From a checkpoint of a small mixture-of-experts model trained on Wikipedia.
Training: a variant of Adam for the experts, 958M tokens, 7306 steps.
Below are experts of layer 6 (counted from 0) of a mixture-of-experts language model. Rows are named router (the router's row for the expert), gate (a neuron's input weights, with its number), up (a neuron's input weights, with its number), down (a neuron's output weights, with its number) and show model dimensions 0-127. Each number is 50 + 15 x the weight over its row's rms, rounded and kept within 0 to 99.
Before each expert's rows: "comes after" lists some tokens at least twice as common just before its tokens as in all text. This comes from a sample of Wikipedia text that the model never trained on. Tokens count by the router's weight.

# expert 74
comes after: "=", ")", "s", " =", "\"", "  "
router:49 88 57 40 58 46 31 34 53 64 63 05 65 79 51 40 21 83 56 72 55 51 69 42 49 31 38 62 68 31 46 50 35 45 53 49 53 61 48 57 79 40 41 59 51 63 26 37 54 55 41 44 53 38 43 47 54 38 78 79 71 26 25 73 45 47 58 42 55 72 38 45 43 62 43 52 39 42 67 61 53 61 82 34 74 47 46 53 84 68 67 35 54 27 38 61 22 33 36 68 54 42 48 46 41 46 48 38 37 46 28 58 75 45 52 29 47 44 38 45 46 45 78 41 35 40 72 60
gate1:35 62 49 33 52 34 39 48 84 46 46 70 52 60 42 34 42 42 33 43 43 54 44 39 47 67 64 20 45 36 14 25 46 46 37 71 53 73 54 49 73 42 33 51 32 29 24 47 42 29 52 53 46 54 79 56 50 46 38 74 40 64 22 41 11 70 93 14 44 29 35 28 27 52 40 62 74 50 45 55 54 64 41 36 53 21 48 57 27 33 52 58 37 57 49 27 39 71 35 50 54 62 48 40 67 53 71 47 40 44 29 67 47 63 52 37 58 45 45 72 49 68 68 61 40 49 31 35
up1:37 66 79 43 32 40 63 75 55 67 68 33 51 62 26 19 30 47 20 53 53 49 57 56 40 67 70 56 50 45 21 42 32 50 51 37 28 54 49 57 58 58 61 72 45 66 39 26 47 57 63 33 38 64 50 71 62 49 48 50 50 25 40 55 49 42 66 46 57 31 39 23 45 30 56 48 53 22 51 70 57 66 51 64 44 46 34 60 36 57 47 50 35 67 50 38 46 73 37 80 58 25 58 39 71 59 56 43 54 42 37 59 62 55 41 46 69 67 46 65 56 40 41 42 32 66 50 61
down1:38 71 35 17 22 39 36 57 55 58 54 65 42 48 43 77 40 35 75 57 46 54 58 41 61 60 71 54 50 52 48 39 45 47 36 74 29 38 43 35 62 64 29 70 50 60 44 42 41 37 33 42 66 37 71 47 58 48 20 72 48 58 72 49 31 36 65 30 60 50 55 54 34 61 32 32 40 57 45 34 20 50 62 47 52 31 43 52 48 37 64 44 36 15 35 34 11 13 63 48 65 57 73 58 60 75 56 21 42 28 52 60 67 46 27 38 52 41 60 59 62 57 48 56 56 42 89 62
gate2:44 49 27 51 68 42 21 48 94 34 33 52 62 45 49 49 29 80 67 65 28 51 50 42 17 25 39 54 48 27 41 40 54 30 43 51 44 52 36 60 55 23 58 56 72 56 12 60 33 59 66 31 52 49 88 39 88 47 50 60 48 52 57 69 51 68 42 47 51 53 67 62 49 44 21 45 72 45 49 52 05 85 45 62 37 44 55 43 89 45 55 46 65 33 64 44 41 29 41 46 59 43 51 68 54 51 23 45 50 61 81 55 42 49 37 43 33 43 34 58 52 91 50 41 46 39 56 22
up2:77 49 44 62 48 54 58 30 30 33 51 44 67 40 72 43 62 53 42 00 69 41 78 40 78 53 45 60 44 56 48 73 54 42 43 51 55 46 74 38 39 37 38 50 61 40 76 39 44 54 64 46 38 46 52 25 54 57 55 71 52 43 61 53 27 28 54 43 55 41 33 68 61 50 60 49 35 49 54 40 58 25 10 55 44 41 44 57 65 56 68 40 63 58 45 23 50 42 47 62 21 29 22 47 64 70 59 55 61 86 61 40 56 63 78 48 51 42 79 39 42 63 60 64 56 72 59 70
down2:38 35 35 54 67 47 63 40 66 50 59 72 57 69 36 43 41 56 53 72 66 33 40 49 57 88 28 76 44 57 31 63 70 47 64 70 51 59 63 52 40 55 61 29 65 71 43 18 40 55 37 61 45 45 65 47 88 55 53 32 56 56 64 37 41 48 51 65 64 47 54 31 44 56 39 39 54 37 52 53 36 46 50 48 59 63 03 63 50 84 52 54 58 24 58 57 38 59 58 46 31 53 45 72 68 25 44 46 62 32 72 64 46 52 55 57 51 34 76 75 49 49 57 75 44 51 49 66
gate3:39 46 42 17 52 56 61 22 34 59 48 63 81 30 63 69 57 75 43 62 53 51 24 92 57 41 37 39 51 71 66 61 58 44 54 53 37 34 41 80 71 84 53 50 47 65 59 45 51 59 75 35 55 43 76 54 81 62 64 53 53 14 39 39 50 42 52 60 69 54 28 45 42 71 43 58 56 60 34 67 31 40 66 59 72 50 24 32 48 70 63 63 24 52 67 69 40 65 42 46 31 72 64 32 42 48 73 33 42 57 38 49 40 25 50 55 79 51 21 32 34 32 41 61 43 37 36 59
up3:63 45 64 63 56 44 56 60 51 47 69 69 65 55 57 38 67 63 66 77 63 56 34 42 76 40 80 54 54 40 45 32 39 42 46 54 62 14 49 50 71 64 22 68 83 65 46 36 60 77 67 40 39 42 77 46 89 68 71 52 14 37 35 33 87 34 64 49 56 55 42 63 26 42 39 67 51 47 44 95 56 55 54 40 35 28 41 45 53 14 82 28 70 56 54 41 42 24 59 51 30 25 69 39 56 27 46 50 51 38 43 52 53 35 72 75 57 42 47 38 16 35 82 29 68 32 65 32
down3:52 49 40 83 27 75 68 34 55 61 19 64 71 39 30 65 40 38 40 71 93 30 62 63 58 48 55 59 42 36 37 37 56 34 51 72 45 17 42 19 37 54 48 50 60 26 49 22 46 47 47 50 28 55 32 49 57 75 37 58 53 65 84 32 65 47 73 51 38 53 48 26 54 43 63 58 44 63 54 37 33 76 48 60 44 60 43 41 30 52 74 52 71 50 70 52 66 75 80 12 51 41 54 60 60 64 46 35 55 81 70 46 61 60 26 47 43 37 42 52 56 37 64 67 68 46 82 44
gate4:15 62 34 55 36 61 55 57 74 65 33 50 43 57 31 60 74 67 49 56 67 35 43 55 59 56 56 68 52 60 46 40 52 70 37 34 51 63 50 43 41 53 36 60 50 52 61 35 33 42 65 57 38 09 38 43 59 21 36 42 64 39 36 52 75 34 55 41 62 21 60 23 75 60 28 56 22 47 43 77 64 51 56 34 60 45 50 69 62 57 38 59 43 47 37 69 20 71 75 54 63 49 27 40 41 63 47 58 63 42 24 55 53 33 46 57 43 80 20 46 41 63 69 59 52 22 46 99
up4:54 57 67 36 54 50 37 31 33 33 52 67 41 61 69 28 43 39 45 39 30 48 27 45 42 33 25 20 37 27 28 49 60 31 51 67 42 24 77 35 79 49 63 34 40 39 42 62 37 78 32 55 72 84 44 48 73 61 53 54 52 48 61 38 43 50 58 53 64 75 38 60 31 52 35 57 52 29 24 52 47 51 61 73 09 46 37 69 62 44 58 36 39 46 60 23 69 39 59 44 28 45 63 30 67 28 36 47 50 44 54 51 44 52 43 19 62 53 59 45 66 51 50 40 38 69 57 23
down4:39 39 36 48 42 61 61 60 35 56 45 52 31 37 43 62 54 45 69 89 29 71 62 63 37 71 52 40 65 34 49 41 16 78 53 39 58 56 55 60 29 35 45 63 86 43 68 43 58 45 44 36 63 51 60 58 47 36 38 48 68 49 48 33 45 45 62 43 33 75 67 81 73 40 58 39 33 63 42 33 32 56 66 79 65 51 46 41 48 52 32 59 48 44 38 62 50 76 33 68 33 33 32 54 41 60 54 36 66 38 50 60 82 45 42 43 47 42 49 46 73 68 80 39 53 60 34 46
gate5:57 57 32 63 54 63 40 49 46 58 35 45 52 65 93 57 60 83 29 57 41 44 69 41 49 49 57 63 51 47 44 38 59 49 35 60 36 27 51 57 70 58 32 38 55 53 38 53 21 30 52 84 67 40 46 59 46 67 43 61 57 37 27 57 81 55 53 71 49 56 39 46 48 34 32 47 68 44 53 51 09 38 48 42 76 30 65 51 34 46 69 56 47 29 53 17 58 82 41 57 36 40 36 33 75 66 40 43 56 51 46 42 40 56 51 33 65 58 36 62 49 70 48 58 55 42 36 69
up5:39 43 42 53 54 27 51 56 27 37 36 45 51 38 47 35 40 55 21 22 42 73 66 47 48 48 62 63 30 50 59 48 55 71 34 37 45 44 40 82 76 60 34 36 46 51 58 18 33 48 43 60 37 71 41 61 60 47 54 45 45 47 76 85 64 51 61 70 41 32 27 59 44 63 60 31 50 43 62 52 60 55 65 45 61 49 53 37 50 49 62 41 53 45 71 43 48 47 31 17 73 47 46 53 72 64 52 61 32 59 53 49 59 47 59 58 64 47 30 54 44 49 80 08 53 27 24 84
down5:46 54 56 45 40 70 45 46 33 76 68 60 57 33 58 60 33 56 36 55 51 43 75 52 85 43 58 59 37 50 18 39 33 54 90 55 79 85 52 53 64 58 61 65 35 67 60 41 87 30 40 51 44 50 24 38 63 39 30 45 68 35 39 56 47 89 35 53 64 41 17 80 30 31 32 43 44 36 46 55 36 18 35 38 63 29 56 30 44 37 42 49 32 35 54 47 39 53 60 70 62 55 77 32 65 40 49 44 42 75 36 63 67 29 63 57 42 68 62 66 64 40 45 49 64 57 59 47
gate6:31 40 45 49 58 28 60 53 54 41 74 35 61 40 34 57 37 48 24 62 56 34 52 70 43 65 11 29 65 39 55 64 60 51 24 57 39 57 66 39 60 46 33 52 47 57 64 45 79 66 54 24 27 34 37 44 54 63 71 26 72 62 49 15 63 36 51 65 39 47 77 59 31 38 47 50 49 26 54 60 42 64 58 07 63 78 81 43 18 57 76 26 41 82 34 40 48 53 48 68 59 31 61 50 20 41 45 27 30 66 27 41 53 44 55 72 44 55 38 19 20 57 61 54 38 34 40 53
up6:72 29 48 30 54 38 63 43 30 26 55 45 19 65 72 34 67 41 36 57 53 42 71 30 64 40 41 59 56 60 60 27 51 62 57 57 45 64 37 49 14 20 48 49 35 48 69 31 57 38 81 84 50 47 44 51 92 26 55 99 41 53 68 49 78 51 43 42 57 61 28 34 56 60 48 52 48 44 50 24 37 47 49 56 42 40 41 54 49 65 46 60 53 48 56 71 41 54 53 52 38 69 64 34 53 54 41 62 45 30 43 49 72 57 88 39 37 42 68 52 67 34 58 39 68 61 73 48
down6:59 39 55 45 80 74 42 35 55 78 68 42 26 71 65 30 28 39 57 35 53 59 58 00 52 53 57 40 44 55 46 46 77 36 47 56 35 40 63 52 54 69 59 69 62 42 31 62 28 57 29 29 54 55 44 43 44 66 45 52 73 69 61 27 49 48 59 44 57 61 67 42 55 42 61 49 65 72 47 45 59 26 58 44 40 43 09 54 55 26 38 51 31 28 43 60 46 49 57 56 62 39 46 36 54 49 66 36 60 39 53 81 46 48 49 38 59 29 84 56 70 41 25 59 31 43 49 66
gate7:43 64 44 34 52 67 49 39 57 47 51 44 65 45 61 47 57 53 59 69 37 47 32 55 35 43 28 50 29 69 59 71 70 75 41 42 40 49 51 53 58 44 52 13 53 50 50 67 50 63 48 14 75 62 49 45 60 36 60 37 43 32 52 16 67 53 59 42 71 58 49 54 47 54 29 56 42 65 60 46 45 46 51 33 78 50 99 49 62 72 51 62 48 58 61 36 37 74 35 54 11 44 40 33 39 47 61 42 57 40 56 48 54 47 51 58 31 48 51 71 44 56 52 60 57 35 41 85
up7:39 68 75 44 34 74 66 48 47 71 66 46 62 43 35 40 27 63 44 66 45 66 29 64 38 54 36 48 42 54 63 40 59 65 42 47 29 66 53 43 50 73 60 04 40 64 52 67 41 52 34 35 77 78 40 61 54 30 27 44 27 24 43 36 66 42 67 34 52 51 69 49 41 14 38 40 63 43 54 56 54 73 82 20 67 69 59 85 55 59 71 40 32 69 44 58 38 45 35 42 35 37 57 55 38 36 46 39 33 24 60 47 57 41 63 20 42 48 39 59 43 52 49 57 75 66 44 70
down7:27 57 39 53 64 40 48 63 49 51 73 77 55 60 42 30 63 39 79 71 72 41 42 23 39 62 38 78 55 73 48 62 68 68 24 43 20 22 36 52 62 43 64 27 38 59 38 49 31 34 56 31 61 56 28 75 62 41 45 44 41 63 32 08 38 62 29 30 79 77 86 68 44 59 32 54 54 48 46 62 76 62 34 26 46 60 26 73 50 54 38 61 50 63 37 77 35 28 79 59 45 38 56 57 28 52 40 43 51 33 75 78 82 67 45 50 17 57 52 71 61 23 09 52 45 44 37 66
gate8:52 68 81 66 52 65 67 67 46 54 59 39 52 78 33 37 34 57 76 60 43 63 74 47 65 47 38 55 64 24 45 13 39 70 75 17 60 60 79 40 39 45 52 54 62 57 55 73 54 64 43 62 52 77 64 20 53 13 65 52 49 27 46 41 51 58 32 37 48 52 51 56 52 52 35 68 28 48 54 45 53 62 60 37 39 61 45 48 65 68 72 45 32 46 47 38 52 73 21 59 51 13 47 56 55 53 32 71 42 64 57 68 53 58 46 18 67 42 61 79 63 35 48 12 32 55 36 70
up8:27 47 57 50 68 36 70 62 28 56 62 73 53 74 54 44 43 81 69 67 40 51 47 53 38 56 28 55 58 50 54 37 40 76 64 57 65 58 91 23 58 69 55 52 38 59 80 51 34 54 36 69 59 64 76 43 64 30 46 37 40 58 37 41 58 45 63 29 37 64 35 62 40 61 32 52 25 40 68 63 51 77 83 35 29 43 49 51 53 29 72 45 32 42 62 49 40 60 48 45 87 47 46 58 30 42 49 40 36 64 56 64 55 35 55 32 74 56 56 65 35 31 50 27 18 63 46 47
down8:77 67 82 44 57 63 31 62 56 53 67 34 55 40 61 33 51 30 60 43 18 38 49 49 40 32 66 48 63 53 58 62 31 50 42 45 36 65 48 81 44 28 21 73 63 88 57 44 55 42 72 59 70 49 31 61 20 65 62 47 64 39 66 83 52 58 50 57 38 44 24 71 38 63 55 58 41 64 73 38 43 51 61 61 49 49 44 47 42 46 61 58 45 55 46 67 55 52 64 73 51 53 95 52 40 32 67 58 46 36 44 46 62 28 28 57 51 64 26 39 44 52 68 71 83 48 44 46
gate9:54 61 46 60 40 39 55 58 30 68 54 36 59 49 55 53 71 46 47 36 55 58 61 65 51 38 39 47 62 44 61 43 57 66 68 58 49 45 35 42 20 23 21 62 60 49 32 33 38 62 45 70 36 37 32 48 22 63 52 41 49 73 65 38 46 61 55 46 48 54 59 47 64 62 43 28 22 61 56 68 48 59 52 44 58 61 56 45 74 58 61 68 50 51 57 81 52 44 55 52 36 72 40 48 59 55 39 41 58 52 49 71 40 63 47 69 60 47 64 31 21 70 57 41 34 40 63 78
up9:01 53 53 30 50 47 41 54 50 65 54 39 75 60 35 43 77 52 76 34 52 30 51 58 49 49 64 47 62 46 58 59 44 64 55 32 64 50 38 49 58 27 38 52 57 47 69 82 41 45 40 63 42 47 54 37 15 52 44 30 61 59 50 53 16 43 61 34 53 48 60 41 49 56 49 56 36 51 48 66 66 54 62 45 57 93 43 50 54 81 56 57 36 62 35 54 47 44 39 60 81 45 50 39 54 40 75 53 42 31 43 48 41 33 23 54 68 65 39 66 31 28 45 67 54 54 50 66
down9:38 70 35 72 71 80 26 42 34 57 21 54 78 63 46 26 71 23 22 30 86 47 60 70 53 47 40 32 78 54 46 25 48 50 73 63 80 48 40 33 65 44 22 55 67 45 82 62 62 33 70 64 55 72 72 55 50 45 60 48 47 63 57 37 17 50 30 54 54 65 48 43 52 61 57 28 54 40 79 43 41 54 56 53 34 37 37 40 53 34 45 50 39 64 55 75 59 59 49 35 41 32 55 37 48 45 56 46 33 89 41 57 48 74 44 44 66 44 43 50 54 22 15 66 54 43 52 37
gate10:55 54 35 49 37 45 23 44 59 61 46 76 65 51 61 63 33 57 18 39 56 52 44 23 72 44 26 40 52 24 61 50 57 43 28 43 60 62 69 62 42 32 51 51 61 38 32 44 62 79 97 29 55 17 35 24 34 70 65 48 26 60 02 52 42 61 79 53 59 59 73 41 63 22 64 64 71 48 28 26 37 50 59 42 42 44 73 50 23 41 52 49 62 71 60 38 59 39 32 57 39 76 37 60 77 66 42 47 72 55 14 40 37 59 37 63 46 25 47 42 77 80 35 32 63 21 56 43
up10:45 50 60 29 53 62 45 49 56 40 49 43 57 63 67 39 66 52 52 43 26 69 74 25 79 21 23 52 39 52 53 44 53 44 46 41 52 23 75 52 44 47 44 58 72 45 38 42 43 64 58 39 30 38 55 06 43 51 31 28 32 60 39 42 49 40 70 42 48 31 58 51 66 36 52 55 49 40 47 51 37 51 62 59 22 66 53 50 38 69 63 16 57 38 34 19 77 60 35 50 52 19 33 38 43 40 48 92 44 48 25 49 39 59 58 78 51 75 45 34 44 29 39 60 73 65 32 97
down10:63 57 68 71 32 61 42 38 59 51 55 27 41 48 58 39 40 39 17 45 25 55 37 59 32 59 40 48 72 45 77 53 48 35 58 60 54 42 51 40 49 55 54 64 38 50 48 40 38 52 67 49 50 47 71 43 47 47 53 40 36 45 43 42 40 20 41 47 51 41 62 63 68 47 65 69 79 71 55 57 43 42 62 39 39 54 34 50 32 55 51 32 89 53 61 32 54 49 59 75 57 26 41 48 54 46 53 56 54 73 39 60 47 37 63 61 50 48 43 47 19 49 52 61 12 42 45 50
gate11:49 70 49 62 39 81 75 15 35 41 54 36 94 47 48 67 26 60 60 37 45 45 62 37 17 39 35 53 36 48 23 44 69 47 33 10 14 27 41 54 59 62 42 33 43 25 69 71 54 44 44 54 35 64 47 54 31 72 38 26 58 56 37 38 64 59 57 61 69 51 83 31 50 58 47 24 21 54 57 56 40 49 43 33 44 38 75 44 49 51 89 67 51 35 49 50 39 41 46 45 57 36 22 63 55 60 76 57 49 62 68 41 26 65 67 27 41 52 62 32 36 38 68 54 56 45 43 90
up11:74 39 45 53 43 43 58 56 59 52 54 42 55 54 58 54 62 44 39 50 50 64 26 53 30 61 69 54 41 50 32 40 54 37 42 38 29 31 33 80 61 38 52 41 71 33 62 51 29 52 23 46 21 25 36 52 34 64 72 24 58 47 51 73 59 43 51 43 43 59 47 35 53 68 60 42 76 53 18 63 75 73 42 56 50 59 68 41 27 38 72 36 50 40 60 38 43 32 45 48 42 23 57 42 49 59 34 60 67 47 69 62 35 48 50 45 46 31 89 55 53 33 49 57 36 45 50 63
down11:81 45 51 43 48 64 46 30 42 52 39 35 67 43 49 40 53 48 78 16 42 67 53 62 58 52 59 81 56 28 56 32 83 32 26 27 35 46 77 63 57 39 36 29 41 38 69 73 22 43 29 30 76 66 53 65 55 82 45 37 39 42 53 56 48 34 50 59 47 32 73 59 55 80 75 37 59 35 63 46 51 52 46 60 24 42 49 28 36 35 49 61 66 53 46 49 45 53 57 54 76 55 40 23 66 26 35 56 49 10 45 65 56 41 76 27 74 53 47 28 62 64 49 69 45 38 46 64
gate12:60 55 62 61 60 27 46 55 36 51 55 30 59 61 42 45 76 82 46 41 78 45 42 33 76 50 79 48 51 51 54 52 26 52 51 25 47 75 39 38 32 42 49 58 53 51 46 63 72 47 47 56 58 55 33 44 41 73 60 82 54 58 35 27 44 39 59 63 55 66 38 36 54 53 65 24 53 56 66 50 58 56 17 49 33 83 39 66 84 93 39 47 61 43 61 73 23 40 28 63 48 48 59 71 46 37 66 53 53 46 50 67 59 52 41 58 53 36 30 45 38 69 56 47 51 59 77 69
up12:56 28 35 85 69 42 35 45 29 26 48 28 80 37 32 49 72 66 44 40 70 45 45 59 64 47 63 42 53 37 64 65 46 49 57 14 44 70 60 31 52 44 52 51 46 47 60 69 75 61 45 36 65 41 40 39 40 60 72 63 40 12 31 59 36 50 57 70 66 53 60 54 56 45 57 29 86 28 55 41 42 42 15 51 63 66 58 33 49 60 22 43 44 51 60 70 09 53 37 51 47 53 48 70 41 33 72 55 65 30 52 45 80 36 73 45 40 60 53 43 68 53 59 53 57 53 67 37
down12:30 53 58 43 54 57 15 70 51 19 74 47 73 65 34 44 57 70 50 65 58 55 26 35 23 29 34 60 71 43 52 45 25 30 54 70 54 60 62 45 43 46 52 69 66 61 46 47 49 54 48 42 33 53 23 41 61 66 71 43 57 49 23 67 51 39 53 57 37 88 37 59 35 52 50 39 67 55 25 39 43 87 65 72 45 43 55 45 52 45 54 58 36 55 67 65 60 61 61 72 57 51 95 60 25 55 65 48 62 38 42 38 45 58 62 85 61 29 33 43 73 50 39 62 53 41 26 45
gate13:43 39 33 48 70 27 49 35 11 49 43 52 72 38 64 33 46 51 32 65 38 38 49 36 72 36 79 37 43 58 54 65 57 49 45 58 20 79 74 44 57 84 40 52 29 40 43 47 77 62 35 23 57 67 68 58 57 52 45 50 54 26 50 33 40 61 51 47 66 32 39 53 45 68 39 37 64 21 43 14 36 45 31 24 60 44 76 17 30 90 43 24 25 63 39 65 39 42 49 43 61 53 47 36 37 44 63 50 67 29 27 28 41 46 73 42 36 63 69 82 33 48 45 45 66 53 58 52
up13:59 43 39 56 45 61 70 29 63 34 39 76 31 45 39 54 49 42 56 30 25 51 36 27 28 37 51 39 52 57 49 27 74 47 50 52 64 36 61 83 50 13 54 36 40 51 72 31 33 39 79 59 61 54 36 22 35 64 41 39 64 26 45 59 60 67 37 39 46 76 59 38 58 56 45 73 44 25 48 32 54 50 69 56 29 65 35 54 61 32 59 77 76 40 69 33 66 55 64 43 46 60 62 52 61 49 52 44 54 97 59 29 61 26 63 20 40 66 49 32 57 42 53 57 40 55 41 26
down13:69 56 45 25 59 54 36 66 67 60 33 66 38 27 45 67 53 52 57 14 66 60 18 61 96 72 77 31 54 79 16 61 64 58 56 48 34 54 43 44 39 47 67 44 79 37 70 52 51 43 25 68 39 30 40 18 57 46 42 57 57 50 67 39 74 51 65 52 59 46 55 32 74 33 30 40 50 50 26 51 57 57 48 67 32 35 67 59 55 27 53 58 35 28 40 33 82 17 72 40 30 74 50 66 60 38 68 48 55 61 41 49 55 27 54 65 52 36 46 35 42 44 53 73 48 63 47 24
gate14:49 57 37 46 57 55 19 40 52 37 39 22 27 27 76 59 37 19 67 35 57 49 69 42 46 23 45 41 50 47 73 37 37 43 27 56 61 59 33 46 58 11 67 59 62 47 30 54 61 74 63 64 25 61 65 65 38 59 64 20 26 73 52 71 41 47 57 43 49 67 49 38 98 45 39 71 57 44 54 36 51 31 32 45 53 55 40 61 72 32 72 48 57 33 71 60 36 55 39 43 42 45 48 47 43 59 12 68 54 67 63 48 51 45 44 50 24 54 52 31 52 50 63 30 72 47 62 42
up14:51 30 29 61 32 45 33 55 55 36 55 32 51 70 55 50 45 52 49 78 62 71 81 65 44 09 76 57 47 43 73 54 57 47 58 52 57 53 44 53 37 51 55 54 73 36 30 12 48 55 59 49 28 59 28 60 27 68 79 33 38 59 61 99 83 51 32 66 57 57 32 60 73 20 59 95 53 66 77 37 36 53 33 57 55 44 52 25 85 50 44 37 35 43 57 52 43 69 33 51 40 62 50 41 46 52 47 49 43 43 66 64 55 58 78 70 41 52 40 32 54 49 41 55 74 42 63 32
down14:77 48 55 33 40 63 82 58 31 64 62 49 58 46 60 20 49 29 64 78 53 45 90 44 71 41 58 39 29 64 54 62 37 55 91 36 23 39 50 72 37 80 58 51 41 38 64 59 44 64 27 65 73 61 22 43 65 58 56 79 25 38 69 50 56 43 57 80 54 57 79 23 44 94 62 26 37 38 18 28 59 54 49 32 66 42 54 43 49 52 60 62 50 69 21 55 67 37 51 71 65 41 46 38 25 50 42 49 67 92 57 74 55 42 59 40 48 40 64 61 79 52 91 39 59 40 36 51
gate15:42 61 65 40 34 59 54 57 47 58 61 35 61 55 45 44 22 61 02 36 58 59 42 52 40 70 37 52 61 48 65 60 41 46 37 45 44 55 34 49 70 55 57 53 50 69 41 45 37 53 41 26 67 52 60 52 44 16 46 61 15 43 54 57 57 65 82 32 30 16 41 62 34 36 43 49 32 56 49 66 49 44 89 65 48 70 25 66 52 77 56 43 37 47 83 36 49 46 53 51 63 38 57 43 60 55 28 57 57 63 73 42 29 33 41 33 61 46 13 53 42 39 38 67 35 57 39 58
up15:39 69 63 83 53 63 65 47 47 57 28 28 20 62 41 49 74 37 63 57 48 58 66 52 57 46 42 45 44 20 43 29 56 83 62 15 59 47 60 41 16 51 47 53 39 47 54 71 57 62 48 20 47 58 85 49 32 33 34 74 41 65 62 31 52 61 33 44 54 30 44 43 51 32 19 39 23 31 73 56 25 55 67 31 52 50 40 55 67 76 79 62 20 42 12 57 42 27 51 52 39 42 50 57 61 45 56 73 59 42 48 53 46 56 52 65 44 38 62 73 40 49 54 40 43 58 57 40
down15:46 26 38 61 49 36 45 42 68 48 42 53 35 66 46 43 78 55 43 48 51 34 46 59 64 65 37 49 36 30 58 50 38 57 19 50 44 37 55 61 48 41 59 23 71 48 64 23 31 37 51 32 50 58 81 35 63 41 42 49 33 39 51 78 42 72 52 30 43 45 44 63 59 30 53 53 30 18 20 44 39 39 57 68 67 90 46 54 50 48 51 39 52 64 30 65 06 60 45 37 43 56 22 48 35 53 43 77 49 52 56 59 51 46 62 57 83 36 65 55 62 76 30 41 87 38 07 42
gate16:45 59 26 67 54 54 21 58 77 42 31 73 49 48 40 40 49 58 72 47 61 54 81 37 43 41 41 44 56 31 49 39 47 75 45 29 78 58 54 52 64 19 60 53 42 46 36 46 42 60 44 39 08 54 39 26 08 55 58 56 45 51 59 51 40 52 36 31 65 56 60 42 31 41 14 67 53 42 42 65 35 38 40 29 73 51 65 52 27 38 64 36 50 32 45 58 29 66 29 43 49 59 48 42 36 88 57 66 49 53 46 52 30 49 67 43 42 66 29 54 45 68 74 54 78 28 29 39
up16:72 60 76 42 65 44 50 47 54 34 73 49 33 49 47 29 45 58 63 59 61 46 72 51 39 70 16 43 61 49 44 29 56 59 33 39 71 49 52 33 70 15 65 44 73 63 59 69 36 63 66 71 65 57 55 40 49 58 60 49 85 67 68 30 50 44 39 61 67 60 76 61 42 42 47 59 53 49 43 44 31 29 30 48 65 60 28 51 49 52 57 80 17 29 48 64 47 56 42 39 64 52 68 49 39 65 08 62 30 65 32 60 39 31 64 56 57 40 63 61 46 22 65 42 80 57 23 70
down16:45 55 64 13 39 56 56 33 68 49 50 34 48 63 49 38 43 41 61 74 67 46 45 29 44 18 63 21 32 64 46 57 38 44 43 28 75 42 37 63 44 67 39 52 30 51 72 39 34 43 46 73 25 47 40 44 47 60 37 68 14 34 78 41 33 42 25 30 34 47 28 60 67 46 21 55 45 68 34 53 43 38 50 48 59 31 77 78 38 38 55 34 51 64 60 33 70 44 49 47 70 27 86 56 54 47 65 51 53 45 60 30 48 47 38 47 71 36 58 59 44 51 72 29 54 35 55 56
gate17:33 75 58 40 41 59 31 50 55 72 68 45 60 65 49 50 50 82 43 37 48 33 58 74 54 53 55 54 69 44 60 57 37 57 31 35 71 54 63 70 57 39 39 61 74 52 60 68 84 64 54 45 62 43 37 37 51 53 58 45 50 40 06 62 76 33 70 70 64 28 39 51 46 58 48 45 34 20 45 71 54 56 58 07 62 72 66 65 64 73 70 27 64 43 68 55 48 26 48 64 26 35 57 33 64 36 24 74 57 62 43 62 64 58 46 55 48 43 49 29 25 63 62 71 51 64 51 53
up17:24 64 67 37 50 46 41 58 83 40 40 79 56 61 39 53 29 40 57 55 31 64 38 53 65 27 24 31 47 51 41 46 46 44 35 68 43 66 66 57 55 50 45 57 42 33 52 32 21 55 49 76 47 32 47 48 39 16 45 51 39 56 40 84 26 57 44 58 68 71 54 23 61 62 67 53 51 54 20 50 69 58 32 32 40 28 58 61 43 63 56 40 42 38 48 62 51 42 60 38 68 43 54 52 53 50 45 58 43 66 39 61 53 21 52 48 59 68 69 57 82 67 65 66 83 52 49 38
down17:58 42 39 33 66 51 55 49 39 43 31 49 43 45 56 48 53 60 38 42 52 60 62 35 62 32 45 38 39 53 60 66 68 43 50 63 72 24 37 36 67 72 40 63 43 41 59 62 47 42 57 74 51 59 49 32 49 52 28 32 50 35 48 55 60 58 47 62 56 43 53 28 30 52 40 49 63 45 37 35 52 39 54 62 62 47 67 47 51 54 74 60 38 51 34 48 58 66 57 28 72 38 37 36 35 93 45 52 44 79 73 33 25 57 28 63 68 92 67 43 48 38 57 48 59 23 35 57
gate18:34 55 26 76 52 75 52 35 57 55 46 92 78 47 45 58 32 40 64 57 29 45 26 54 53 36 33 52 73 62 16 45 48 35 27 33 57 32 81 59 45 50 59 58 40 50 28 63 38 49 39 52 68 43 51 49 43 12 38 66 52 18 40 50 47 51 57 40 62 41 62 26 40 44 49 45 46 50 44 63 54 46 53 45 72 45 12 59 60 46 45 45 35 35 38 41 16 49 48 44 27 35 42 29 57 41 61 46 29 50 74 43 55 51 54 31 43 66 76 75 50 37 50 53 26 56 09 44
up18:42 58 65 36 51 38 54 48 57 52 43 38 60 14 56 47 50 87 39 84 48 55 61 45 32 35 48 70 51 60 45 36 46 65 35 35 66 10 13 44 45 82 49 42 63 59 57 73 59 42 65 31 54 49 40 61 58 57 56 38 62 35 29 29 53 55 56 43 61 35 60 48 50 54 45 59 48 46 23 37 28 31 29 50 47 38 59 72 41 51 61 48 32 42 56 68 65 19 40 60 41 09 51 21 52 64 61 57 42 57 69 47 55 57 49 59 71 41 64 36 59 79 85 50 73 60 33 57
down18:21 58 67 44 33 20 49 62 37 51 48 64 57 55 29 69 67 26 71 65 37 44 30 54 58 57 49 45 29 40 59 56 41 63 35 44 35 38 52 47 34 61 57 28 66 50 16 46 31 50 48 29 62 57 33 76 91 51 42 18 55 47 50 29 66 44 49 37 88 58 75 17 17 49 35 63 42 54 68 49 58 45 66 69 43 50 33 59 50 62 21 56 54 12 00 44 43 50 53 09 51 62 49 41 55 42 57 49 45 34 42 53 58 43 35 59 47 59 65 53 24 52 73 66 29 44 31 43